Weights of a small mixture-of-experts language model, trained from scratch on English Wikipedia.
Size: 13 layers, width 256, vocabulary 4096, 37M parameters.
Experts: 64 SwiGLU neurons an expert, 4 picks a token, a softmax router, 20 empty slots to pick.
Below are experts of layer 10 (counted from 0) of a mixture-of-experts language model. Rows are named router (the router's row for the expert), gate (a neuron's input weights, with its number), up (a neuron's input weights, with its number), down (a neuron's output weights, with its number) and show model dimensions 0-255. Each number is 50 + 15 x the weight over its row's rms, rounded and kept within 0 to 99.
After each expert's rows: a language model's description of what the expert responds to; "comes after" lists some tokens at least twice as common just before its tokens as in all text. This comes from a sample of Wikipedia text that the model never trained on. Tokens count by the router's weight.

# expert 12
router:64 66 48 38 39 34 29 45 53 50 33 71 49 46 42 40 51 48 51 11 50 80 50 43 42 52 39 40 57 73 48 70 34 19 49 54 36 57 50 66 46 24 56 52 66 68 30 64 60 52 37 62 63 64 30 76 44 63 62 67 37 54 22 27 53 31 44 58 45 47 66 54 50 56 28 56 58 27 72 33 47 57 49 58 38 50 48 60 30 37 62 45 59 46 42 68 38 52 33 56 45 77 24 78 72 31 50 50 71 71 46 46 55 47 15 67 75 57 50 21 44 51 55 60 11 42 74 60 34 42 38 30 41 54 69 46 64 47 42 54 48 55 45 27 36 38 54 24 68 39 61 47 37 41 63 73 63 54 44 63 51 11 70 24 78 50 41 45 77 52 49 71 89 44 60 63 76 56 55 50 57 50 61 34 47 50 51 44 30 11 34 35 79 63 66 24 65 62 48 44 65 54 74 66 61 33 30 69 43 42 49 46 15 33 54 65 38 77 63 43 69 40 48 62 60 42 51 38 67 28 37 51 43 74 61 62 25 46 74 65 68 46 81 60 44 49 36 27 46 38 39 42 52 57 46 49
gate1:91 52 57 23 35 55 33 46 80 37 57 66 27 60 37 55 36 48 34 42 54 81 46 49 48 35 47 75 34 38 29 51 46 38 38 57 47 29 44 57 72 50 52 37 22 68 53 33 34 36 59 60 60 38 45 65 49 61 45 66 59 39 37 65 22 44 69 53 34 68 58 42 62 51 71 48 64 24 49 57 34 61 42 63 59 59 63 59 58 28 66 44 59 25 57 52 49 38 62 30 18 48 68 76 79 37 56 34 35 71 65 64 44 49 74 30 59 77 51 73 62 62 74 38 70 31 55 42 45 39 42 54 37 66 61 54 42 74 44 27 48 46 42 22 74 57 60 54 34 66 34 33 62 30 44 62 57 59 49 26 37 41 54 89 32 36 30 76 47 50 54 54 48 56 53 52 38 47 30 50 44 44 66 40 39 41 73 58 56 81 07 52 51 51 43 56 55 31 50 49 70 32 45 20 72 49 37 74 58 70 57 50 48 52 26 62 62 47 63 87 49 55 59 98 56 58 27 51 62 49 31 51 27 73 54 56 38 36 66 54 64 61 55 70 45 34 56 61 56 53 65 87 42 44 52 40
up1:49 35 49 51 42 51 65 39 32 55 39 57 31 73 35 40 50 40 63 73 20 77 51 37 73 65 51 49 44 34 55 47 39 54 46 70 15 56 40 61 43 40 52 53 31 74 44 40 49 43 50 56 71 53 41 53 79 45 34 79 44 71 59 45 53 38 38 74 45 35 58 23 45 69 64 52 56 12 54 71 41 45 49 85 30 29 78 57 71 51 67 32 38 30 55 49 50 77 51 41 32 45 47 56 65 25 36 19 55 65 33 22 55 72 59 63 84 71 70 64 41 47 36 49 33 76 38 64 48 31 49 65 31 61 75 58 43 50 69 34 39 55 27 68 80 39 54 40 57 44 48 29 43 43 53 46 42 34 53 24 29 51 44 63 63 81 38 66 67 46 40 58 20 43 46 62 74 67 58 35 78 51 59 44 43 68 70 58 45 52 35 41 51 47 83 48 47 60 46 56 57 42 71 49 57 63 38 41 52 33 47 25 29 71 61 73 66 45 46 77 52 61 61 55 56 48 68 31 55 40 47 57 70 76 39 47 50 45 51 59 61 80 48 52 17 69 57 81 67 38 60 69 19 42 43 66
down1:43 38 50 54 41 66 48 54 35 58 49 51 54 69 82 56 26 94 39 76 38 59 57 52 50 60 72 51 47 40 33 66 53 55 43 59 57 37 30 34 73 16 39 51 48 47 31 65 48 71 61 43 53 58 34 38 47 45 75 37 45 53 37 49 80 64 79 57 53 99 44 55 67 67 50 46 69 78 67 64 48 36 68 44 35 68 66 35 35 56 66 49 38 43 53 45 78 29 65 62 49 26 50 63 82 57 11 71 45 52 97 56 30 46 53 52 23 39 38 72 72 54 36 60 59 42 51 35 67 35 58 34 31 52 41 69 45 58 56 39 38 70 56 69 43 71 81 43 50 55 42 50 49 59 47 46 38 32 61 43 52 54 52 67 35 65 69 59 46 65 80 60 74 63 37 50 25 67 57 42 53 73 55 48 43 50 65 65 22 61 66 60 44 58 49 62 65 76 45 65 35 51 64 63 56 52 57 66 55 52 48 49 68 48 14 80 61 64 43 48 43 26 50 46 52 57 18 29 44 58 25 23 42 49 49 73 44 59 41 47 24 56 26 41 49 67 54 28 51 58 75 35 55 69 45 62
What it handles: Numbers in table cells and coordinates, like 18, 49, 14, and mid-word h or ar pieces, as in Brother-h-ood, Rous-h.
comes after: " | ", "′", "″N ", "–", "| ", ": "

# expert 44
router:59 60 46 49 19 21 29 46 32 53 43 81 72 66 54 20 39 52 40 21 61 36 63 31 58 70 58 38 63 68 49 55 53 12 54 56 34 73 66 59 51 37 59 50 51 79 40 53 77 39 17 32 60 49 34 55 36 50 69 75 49 53 29 47 68 32 63 47 47 24 60 44 49 42 25 80 63 33 44 46 66 66 54 59 59 55 58 57 32 43 50 59 40 56 29 60 39 64 87 48 47 56 50 56 35 32 46 42 46 62 46 64 51 42 28 68 73 37 53 49 16 74 34 36 16 37 36 47 37 32 47 50 38 18 46 50 71 28 68 52 45 53 35 38 31 54 54 45 64 46 65 61 34 55 75 69 63 37 70 52 49 28 64 36 49 52 53 54 90 31 04 71 47 43 53 63 71 57 46 70 55 31 61 41 70 58 58 39 62 28 39 67 85 65 53 17 21 36 45 48 59 77 74 66 67 38 46 37 51 49 45 47 37 58 72 55 54 54 47 68 62 56 57 54 59 37 63 37 39 51 66 47 29 57 60 49 33 39 64 67 45 34 47 55 72 45 51 48 39 41 25 50 62 52 38 67
gate0:30 43 19 54 62 80 42 44 45 55 38 40 39 35 76 46 08 67 44 29 59 49 36 65 54 26 40 41 69 62 41 49 48 26 75 54 31 47 63 70 54 29 60 24 58 43 41 57 49 43 52 38 49 53 88 33 31 61 42 65 21 56 49 66 63 28 72 45 80 42 77 36 32 35 35 54 56 42 59 32 49 52 49 57 30 69 50 60 44 55 57 55 56 56 69 39 18 34 63 33 21 64 49 50 47 55 52 32 70 61 58 47 69 56 59 62 60 58 51 74 32 47 62 73 60 62 43 31 64 61 47 55 27 22 44 59 60 59 53 35 67 44 76 35 08 77 68 43 31 38 57 37 44 50 56 46 50 49 73 42 27 61 40 34 44 45 73 25 78 52 58 51 61 69 34 51 27 68 39 47 45 34 31 60 36 27 59 45 46 68 57 58 33 51 53 44 57 61 50 39 56 46 30 64 30 60 40 64 59 47 49 34 62 79 49 49 44 41 35 47 33 46 50 75 59 60 74 41 52 38 61 58 49 73 60 29 45 12 48 26 51 21 79 82 42 54 44 57 76 72 58 79 57 71 62 45
up0:37 48 52 36 63 50 69 54 69 36 59 43 24 48 44 47 59 64 31 78 57 53 62 48 33 48 83 52 25 47 24 37 17 40 30 36 61 60 43 44 35 46 31 74 46 71 57 45 23 46 62 81 42 51 35 65 57 70 33 42 46 42 56 37 36 43 56 34 20 63 28 47 55 83 71 31 56 36 61 61 45 28 24 79 59 45 61 25 35 49 59 34 53 54 31 66 58 40 53 49 71 43 31 38 73 35 55 38 48 39 41 31 23 36 62 38 29 45 57 52 77 38 56 77 57 49 51 50 10 55 33 52 45 64 52 30 48 42 41 57 41 35 63 44 50 29 36 51 58 72 51 38 24 56 56 41 71 33 75 57 71 39 41 73 43 59 35 72 57 61 56 45 78 23 43 54 52 49 37 44 54 63 37 37 58 37 74 45 47 32 85 48 43 47 32 47 77 29 43 60 44 48 41 38 38 42 72 54 55 54 40 41 44 21 10 47 42 42 64 45 39 07 60 35 15 46 61 49 69 37 22 50 38 37 43 64 71 39 33 47 44 58 42 41 62 67 34 57 39 52 41 27 36 56 54 80
down0:36 41 70 51 45 56 76 33 54 44 57 37 36 33 37 60 77 37 53 60 51 61 46 62 40 58 47 34 45 54 56 42 50 35 41 26 32 58 60 50 51 82 57 21 38 55 20 44 70 48 43 56 75 57 34 49 58 56 50 64 51 46 33 12 46 44 40 30 45 46 66 74 45 57 51 54 45 51 47 52 92 66 47 36 31 84 66 55 46 43 81 51 60 77 52 21 41 56 42 19 61 53 47 37 49 84 61 48 63 55 70 52 21 29 61 45 49 40 59 48 35 53 59 39 72 47 66 55 59 41 62 36 38 32 07 50 68 67 44 59 60 38 47 64 65 29 52 56 39 42 59 30 53 63 13 42 44 30 55 35 49 45 48 30 40 61 48 52 43 18 54 47 38 37 47 54 59 42 42 54 53 09 71 38 42 59 32 86 36 86 37 56 53 84 42 48 93 51 23 51 82 25 52 61 37 56 57 49 51 66 57 41 47 61 62 41 35 64 42 62 48 63 47 47 40 51 20 35 47 75 67 43 72 57 44 32 57 66 39 16 65 53 36 57 53 41 27 55 51 59 24 67 63 41 63 66
What it handles: Closing pipes, semicolons, percent signs and line breaks that end table cells or infobox lines, such as Release date: 1939; or 50.73%.
comes after: ")", "2", "0", "1", "4", "3"

# expert 27
router:71 55 44 26 59 59 35 48 39 55 28 76 49 46 63 25 39 65 32 57 36 56 53 54 28 68 52 47 41 42 66 77 57 40 34 70 27 52 51 49 52 22 43 54 49 61 34 76 33 51 26 60 57 40 53 44 41 64 60 45 57 75 50 61 71 29 59 54 63 43 59 36 82 38 28 76 70 13 64 24 41 60 71 59 41 54 66 61 59 48 74 32 36 57 49 60 43 44 81 31 39 68 64 70 70 18 39 49 61 90 62 62 51 29 44 41 68 28 52 34 29 50 46 23 52 46 75 56 39 48 32 35 54 33 35 48 70 67 66 40 54 37 54 44 38 54 68 40 47 51 72 67 40 43 49 72 61 41 48 53 27 52 47 23 48 40 56 85 67 53 38 56 68 62 88 71 67 52 52 58 56 31 75 44 47 74 67 52 45 52 32 56 73 60 35 44 29 21 48 31 45 63 54 63 29 44 22 32 65 48 29 60 47 30 62 58 55 57 62 62 50 55 66 68 44 52 71 39 53 08 36 71 56 68 49 61 43 37 51 78 71 47 77 41 38 36 52 40 47 40 41 68 57 53 37 39
gate0:61 68 35 28 54 39 39 83 54 56 36 38 32 58 44 40 51 65 50 54 37 44 30 27 41 38 24 34 58 64 39 50 57 44 33 37 40 59 30 59 52 36 87 69 48 28 29 52 27 42 38 41 71 44 68 49 50 67 75 43 49 59 44 48 56 55 72 56 44 58 77 53 77 42 38 56 61 57 75 75 31 73 58 58 34 41 60 61 46 46 44 20 47 39 54 34 62 57 32 50 62 46 52 65 49 30 71 30 44 50 72 43 47 45 30 52 61 36 38 49 37 17 38 46 31 41 53 48 62 38 33 29 16 42 74 74 35 38 69 25 39 60 45 54 60 37 67 35 72 38 66 53 69 46 73 78 63 69 24 41 52 43 45 38 50 50 26 50 37 48 33 52 52 54 59 56 76 50 64 58 72 45 51 66 29 62 65 79 35 44 63 44 54 63 43 46 49 44 46 19 58 46 13 56 44 18 71 25 52 59 45 56 35 77 56 31 28 45 20 71 47 41 54 49 62 14 58 40 48 26 41 80 54 42 32 50 23 20 35 57 53 69 41 53 39 52 64 60 36 51 42 78 61 56 31 21
up0:51 50 35 36 52 61 31 34 44 66 30 57 45 57 61 42 57 68 26 47 57 57 39 49 44 61 46 54 63 61 45 51 37 18 71 47 20 32 25 78 64 53 46 72 56 68 44 56 43 31 79 50 73 41 61 65 30 54 62 38 33 42 60 49 49 61 70 69 60 40 63 49 33 35 44 66 48 47 60 92 56 43 71 51 57 45 58 27 39 76 52 46 41 39 58 78 47 40 53 68 51 64 61 42 59 45 56 60 35 39 80 59 14 66 38 44 40 53 56 56 44 60 13 31 40 43 38 64 80 55 29 53 41 48 89 78 43 39 65 63 74 67 40 19 81 61 49 43 45 53 47 39 74 51 64 62 41 38 22 28 44 74 47 67 72 25 71 34 29 43 37 56 49 54 54 58 58 43 58 23 41 60 22 50 55 42 54 59 50 76 38 70 55 56 67 29 54 52 59 60 53 34 28 47 36 43 53 53 65 60 49 49 40 41 62 58 14 50 26 81 39 39 51 32 30 27 32 38 45 52 51 67 59 57 29 47 55 43 35 52 53 79 88 59 42 39 42 70 48 23 78 59 46 53 23 26
down0:29 26 84 40 65 27 58 34 44 43 50 48 47 32 51 70 52 13 20 44 64 40 69 49 64 73 55 35 76 64 28 46 51 41 82 46 32 57 41 50 30 35 50 53 53 62 46 50 43 78 18 56 37 99 68 68 29 64 45 44 45 33 55 70 51 21 33 62 57 45 22 69 47 74 30 29 26 39 57 32 45 29 68 11 73 76 38 82 38 29 51 42 53 67 66 83 40 52 55 70 34 42 34 38 35 34 72 47 68 60 60 32 73 34 42 49 41 46 60 64 56 47 43 47 50 44 64 55 55 26 69 54 41 54 52 51 45 56 56 57 39 42 42 52 38 44 79 63 52 35 43 42 53 52 34 54 49 47 69 41 46 68 32 65 52 43 36 74 41 41 38 50 59 33 40 58 42 56 35 42 54 49 61 26 47 32 37 64 43 38 57 54 46 24 55 71 75 54 56 52 42 68 52 64 33 53 42 46 52 58 57 42 70 78 38 35 59 27 77 31 38 50 74 33 32 49 44 21 32 55 42 53 32 52 74 31 22 42 51 30 53 47 42 49 34 67 46 55 38 38 40 39 38 49 66 23
What it handles: Field labels in infoboxes, credit lists and table headers, such as W-rit-ten by, Title, Label, Died, Votes.
comes after: "-", " Re", "\n", " |", " R", "|"

# expert 49
router:33 62 34 40 46 42 32 53 31 50 28 38 43 40 63 21 29 49 28 33 44 46 52 35 31 51 63 39 83 49 70 72 43 32 39 63 38 60 53 50 77 39 72 59 64 54 18 66 55 33 23 48 62 94 60 45 31 62 80 48 44 55 27 28 63 45 52 55 41 53 47 46 74 78 25 80 43 20 55 48 56 64 82 58 51 31 42 84 45 35 70 52 72 52 30 43 38 58 45 38 26 71 55 82 52 60 23 54 47 80 70 56 51 57 19 39 68 41 51 52 33 40 63 29 48 41 75 65 53 38 50 51 44 30 39 52 58 51 56 64 44 59 55 38 58 47 70 32 61 37 61 43 49 34 51 69 60 32 63 51 37 24 78 52 73 27 34 82 54 34 41 53 71 59 61 53 60 38 76 64 82 46 72 50 51 68 69 57 42 48 40 49 72 68 49 46 55 43 31 33 59 47 53 47 23 50 35 32 63 40 45 51 27 61 56 84 44 53 44 46 42 41 73 57 50 43 65 31 61 41 17 52 58 52 55 46 50 28 54 51 71 39 69 30 53 54 32 59 57 42 36 59 73 52 26 45
gate0:41 48 29 31 41 44 60 68 39 64 64 51 68 52 71 61 42 56 40 36 42 54 62 53 57 38 60 56 43 44 56 45 46 39 47 50 59 05 24 63 69 64 66 34 57 31 50 76 39 69 37 38 40 69 45 22 26 45 76 55 53 58 69 65 48 46 53 65 25 18 62 44 31 51 45 45 46 54 36 47 44 57 27 60 49 51 78 74 57 38 61 33 68 71 63 15 41 55 46 50 24 48 55 77 64 64 39 12 51 62 65 19 46 59 21 44 41 32 62 36 56 60 36 76 57 61 40 46 71 62 48 54 81 50 54 31 44 58 60 47 22 47 45 27 60 56 40 24 30 50 51 29 09 54 75 34 55 51 86 75 52 51 71 51 41 42 24 45 69 56 24 50 48 38 73 42 50 54 55 59 46 55 54 50 33 38 36 76 99 59 31 36 56 82 56 44 61 31 30 58 26 78 42 57 59 58 56 43 59 58 56 56 88 66 58 48 30 54 48 54 38 61 51 52 41 50 66 63 54 50 60 71 63 42 27 46 42 26 57 51 54 35 45 37 55 46 46 71 40 66 55 41 47 68 44 57
up0:49 64 47 63 36 40 62 44 46 35 35 66 61 34 51 16 46 42 46 51 70 50 73 25 64 34 42 46 43 33 48 76 42 25 39 60 46 61 75 66 31 39 86 47 48 60 38 22 50 46 63 20 67 58 37 58 38 46 33 64 52 58 73 41 59 37 07 44 38 58 49 38 47 65 35 48 61 49 35 48 60 58 37 62 62 46 59 37 29 60 43 59 36 49 86 60 45 35 76 36 67 41 38 36 76 56 68 37 54 66 76 47 52 52 55 80 65 83 51 23 68 47 53 58 55 45 30 39 65 77 38 47 33 51 37 75 48 52 66 57 53 63 69 65 67 42 77 56 67 75 35 73 86 71 37 58 32 60 27 53 66 63 66 79 58 66 76 57 32 52 54 51 60 65 73 61 37 67 48 33 58 57 26 66 47 57 42 56 63 41 18 77 65 53 53 54 35 70 52 80 61 39 66 61 38 42 35 52 13 48 29 38 41 42 55 24 57 37 63 45 46 58 35 26 31 58 43 40 46 46 46 28 51 65 68 29 48 48 60 48 46 54 39 19 47 70 38 56 31 47 64 64 73 64 34 49
down0:30 40 35 20 60 42 80 35 35 78 42 89 20 42 39 64 55 50 19 47 37 57 40 47 65 52 40 61 55 52 38 37 49 37 50 49 23 37 52 78 52 61 56 39 58 61 37 54 72 45 49 36 70 43 31 34 45 59 54 19 64 63 41 60 63 37 51 60 57 33 42 57 50 62 56 25 77 54 59 58 14 20 29 27 48 47 66 54 50 51 50 63 47 60 17 41 83 50 55 51 74 49 75 50 43 49 51 44 47 44 55 82 44 64 55 69 40 56 38 55 04 55 72 41 41 35 71 49 43 83 38 60 78 44 29 74 67 65 57 70 47 43 32 99 59 70 39 63 51 39 50 71 57 61 50 39 32 40 49 48 45 84 42 51 58 56 54 40 43 48 65 41 56 65 35 48 47 72 48 62 22 67 40 41 63 57 51 37 59 68 57 63 58 51 65 71 58 50 37 61 66 53 58 43 79 67 73 49 42 46 38 61 39 44 19 42 44 42 33 75 57 28 68 58 42 63 30 68 60 47 64 43 49 47 48 17 36 42 46 52 27 52 38 16 64 55 61 53 67 24 47 40 69 67 42 54
What it handles: Pieces inside infobox and taxobox fields and labels, such as Website: www, Country (sports), Binomial name, Industry, Inc.
comes after: "| ", " (", "-", "\n", "/", "|"

# expert 36
router:52 51 31 57 47 50 08 55 29 68 51 71 56 29 39 48 35 57 49 34 34 35 66 56 43 61 62 38 54 54 45 37 70 54 47 70 41 65 66 63 71 30 53 57 53 42 33 67 51 54 24 45 60 47 70 53 55 53 58 55 59 61 55 40 68 37 35 42 41 51 79 33 57 75 25 83 44 33 38 31 71 43 52 72 62 51 61 51 44 43 84 44 42 64 56 55 30 77 84 39 36 68 61 58 47 37 39 20 64 79 55 52 56 52 54 45 61 65 72 36 33 88 33 36 30 57 63 55 50 37 53 59 58 30 47 41 85 52 62 56 73 39 54 46 43 80 35 16 51 43 65 62 50 28 91 51 43 46 44 38 29 35 59 60 70 44 48 51 66 22 22 64 44 47 61 57 59 70 40 32 80 43 63 62 64 55 53 43 25 62 55 50 52 60 51 12 58 39 73 26 40 73 43 82 49 25 31 28 57 48 35 64 46 59 79 66 56 62 53 42 68 32 53 89 51 54 60 32 37 44 23 61 39 59 33 55 25 36 47 45 56 27 63 53 59 46 43 55 47 52 58 66 60 56 37 50
gate1:42 45 39 59 69 75 38 30 56 59 61 63 59 58 79 51 25 41 63 35 57 23 51 66 56 47 23 31 32 34 45 85 52 37 64 50 26 55 16 56 61 27 51 49 66 41 16 43 69 57 41 92 57 39 50 28 68 66 40 43 42 37 34 39 52 57 63 88 95 46 42 78 21 59 45 51 50 58 59 71 69 46 51 54 68 40 25 57 64 70 46 74 18 52 67 46 46 52 28 67 58 71 60 53 52 79 62 54 54 34 51 66 35 54 35 66 62 60 33 44 32 50 55 67 35 46 59 41 47 58 78 52 59 53 17 50 45 35 66 47 40 42 41 57 50 59 54 21 50 63 55 65 87 48 34 57 56 47 65 53 45 30 59 37 51 36 52 23 60 58 32 46 45 53 33 80 42 62 30 77 72 52 71 70 45 36 65 68 52 40 40 44 24 40 42 70 47 28 18 59 40 52 25 65 51 62 70 67 36 58 33 31 59 58 44 44 53 60 58 76 53 61 40 67 62 62 29 58 43 29 50 44 65 64 35 44 53 34 51 58 68 68 25 48 28 34 35 62 48 62 49 51 40 60 62 49
up1:39 49 17 36 54 36 25 48 47 39 63 61 49 58 38 71 41 50 59 55 36 48 51 66 71 47 68 34 49 43 39 59 44 33 61 25 51 40 97 53 61 65 33 28 34 49 47 13 42 73 52 33 72 57 44 38 66 24 29 38 39 66 58 32 67 62 43 61 47 62 51 21 40 57 82 68 59 45 49 39 48 42 90 65 56 50 41 53 65 60 58 45 80 30 26 54 42 37 50 47 49 67 59 61 52 49 36 81 66 40 56 55 72 58 52 61 41 61 69 38 21 69 37 41 65 53 42 54 32 57 49 99 48 23 41 79 30 40 45 28 79 65 51 41 30 32 64 48 44 61 48 67 05 47 51 44 47 45 51 60 39 72 56 80 64 28 24 55 49 49 46 27 62 68 47 60 68 66 37 56 46 24 67 38 50 61 52 52 78 45 55 70 31 58 43 34 44 67 77 34 33 51 46 46 63 49 59 36 57 56 76 46 49 39 51 53 75 50 34 51 78 29 48 61 41 67 54 54 53 49 68 52 78 36 49 47 56 68 63 44 31 39 47 70 26 42 47 63 69 36 41 47 47 78 57 53
down1:61 67 62 51 63 44 48 55 48 64 46 77 64 77 52 44 42 40 60 53 49 60 32 81 45 26 65 60 38 30 60 59 49 60 55 44 58 49 49 53 55 18 75 52 41 52 26 45 34 66 72 37 57 82 89 54 39 69 43 24 42 31 76 33 58 47 43 49 33 56 30 46 61 54 36 44 67 43 39 58 45 84 49 69 47 47 20 51 47 51 62 54 51 47 51 55 34 75 55 45 65 41 33 65 48 61 87 43 41 33 48 75 72 48 49 69 58 28 48 44 50 78 49 74 78 45 54 36 68 51 58 39 47 37 30 40 69 83 57 63 21 37 50 34 63 62 36 55 69 49 20 49 34 33 73 64 50 29 91 64 36 36 39 61 50 37 51 42 86 50 49 61 70 48 59 56 83 53 55 39 53 64 53 38 50 36 66 60 55 65 69 61 74 75 52 47 28 57 41 71 64 59 49 74 49 46 74 39 60 63 63 46 15 48 34 48 31 41 64 50 70 57 58 41 40 46 60 46 31 67 65 67 55 58 52 48 61 52 47 04 68 49 38 59 43 70 84 38 32 60 47 75 72 58 64 49
What it handles: Second letter or short piece right after a capital starting a name or word, as in V-o-jvodina, E-d-ward, O-d-ense, Mad, Jim.
comes after: " V", " N", " M", " E", " v", " R"

# expert 46
router:44 53 15 45 51 34 40 69 35 63 22 70 60 51 42 30 36 55 53 36 37 33 54 49 34 55 39 33 44 54 52 75 52 15 25 52 52 63 64 52 59 33 54 72 62 87 32 61 32 64 35 50 61 75 55 58 45 58 51 55 31 51 10 34 56 33 59 32 57 38 54 55 76 58 39 72 77 40 64 48 72 65 76 40 64 20 60 65 55 46 57 48 62 51 36 83 37 75 44 38 40 56 63 53 64 22 22 39 63 84 68 47 36 43 60 38 64 40 52 15 45 59 41 27 56 35 53 58 52 50 28 48 36 56 34 43 37 47 62 42 55 49 38 30 57 57 55 53 56 35 41 66 42 47 52 68 59 57 34 29 31 48 61 35 86 45 34 43 71 37 31 53 37 59 54 59 65 65 60 43 68 28 65 43 46 65 72 37 48 28 20 44 36 81 65 34 39 28 42 28 60 60 44 66 71 28 45 30 65 24 31 40 54 52 57 67 53 59 76 65 50 51 63 47 60 35 61 47 56 37 15 65 37 55 54 48 27 42 64 72 78 07 67 40 48 54 59 36 44 62 41 65 57 52 41 44
gate2:55 28 32 48 31 66 42 14 34 42 38 67 56 59 59 26 66 55 35 56 70 04 39 37 63 46 48 49 52 30 40 48 67 41 56 54 66 73 57 44 39 46 30 39 44 62 42 48 61 40 62 39 54 57 68 11 62 46 53 68 77 34 64 65 52 35 66 55 45 87 49 37 56 40 67 37 37 55 24 61 46 64 58 37 37 50 61 75 44 47 31 67 44 15 29 43 83 34 25 56 69 63 60 32 55 27 57 40 42 65 71 59 32 49 68 51 51 49 49 37 31 51 52 55 34 29 17 35 52 59 66 58 45 51 41 87 34 54 68 40 67 43 59 40 66 62 51 34 55 96 43 45 40 32 66 58 37 52 50 46 44 56 52 93 35 60 59 31 42 50 54 50 43 56 46 38 27 56 51 48 59 52 68 71 41 41 44 64 47 47 43 36 58 38 74 35 44 61 57 12 41 68 74 51 43 55 52 47 44 67 53 51 41 49 51 44 49 35 76 82 35 65 40 51 48 58 43 35 78 47 33 37 80 47 79 54 45 46 56 34 21 33 54 56 48 64 54 79 66 03 53 58 47 28 47 32
up2:64 60 62 55 84 40 64 41 15 49 64 43 55 58 28 46 60 60 65 49 34 66 44 61 68 32 68 47 42 41 31 44 36 46 64 67 29 35 55 60 49 67 45 47 27 14 40 73 41 63 47 51 22 54 32 56 67 49 45 52 54 45 61 26 51 41 57 49 53 74 23 49 36 60 65 15 62 45 62 32 64 32 54 67 39 52 43 45 40 64 69 26 36 53 77 43 13 61 55 45 65 28 38 33 56 54 68 75 59 51 26 15 69 60 34 73 60 21 54 42 53 64 19 64 47 77 73 53 57 62 42 50 44 40 38 37 51 40 59 37 59 57 40 53 45 54 44 69 26 66 58 51 56 52 34 31 49 54 57 48 75 53 65 19 30 43 56 42 78 41 57 57 46 38 43 42 73 51 35 49 31 65 27 36 34 45 56 46 53 57 41 32 39 53 37 80 44 53 52 67 41 46 45 53 52 54 33 48 49 48 74 71 28 54 72 16 82 67 77 39 53 59 34 40 60 48 64 53 48 32 99 32 33 56 20 42 32 68 57 46 35 24 43 70 78 35 60 46 52 70 33 63 49 44 49 59
down2:88 42 73 59 45 72 34 55 30 75 56 65 62 55 59 29 66 42 28 45 46 24 58 26 46 23 25 40 40 49 57 41 80 17 78 46 52 54 63 69 46 68 30 61 72 60 57 58 69 67 57 36 44 40 40 30 54 45 72 58 28 33 56 37 50 61 49 62 48 56 69 27 43 59 33 88 28 52 47 55 17 50 56 41 47 31 59 23 74 45 40 67 50 21 69 39 46 58 61 59 69 54 48 42 34 39 38 42 53 77 52 67 48 79 56 29 32 65 39 35 36 37 77 50 42 45 55 61 65 55 35 46 61 35 46 54 74 50 42 34 14 54 62 36 41 53 45 59 34 58 51 11 60 36 57 57 73 60 47 62 38 70 60 72 61 19 45 34 47 55 65 43 49 45 26 33 53 33 52 56 45 47 22 46 50 74 72 71 52 59 51 37 91 61 35 21 73 35 36 23 45 60 54 32 45 38 25 78 53 38 70 41 41 75 56 60 40 68 46 64 43 50 45 40 58 34 43 42 54 62 32 71 64 66 27 65 47 39 40 34 61 47 46 66 61 49 52 45 51 58 56 34 56 37 63 29
What it handles: Paragraph breaks, == heading markers and infobox field labels that start new sections, such as ===Accolades, - Born:, - Country:.
comes after: "\n\n", "\n", ".", " Preceded", " |", "-"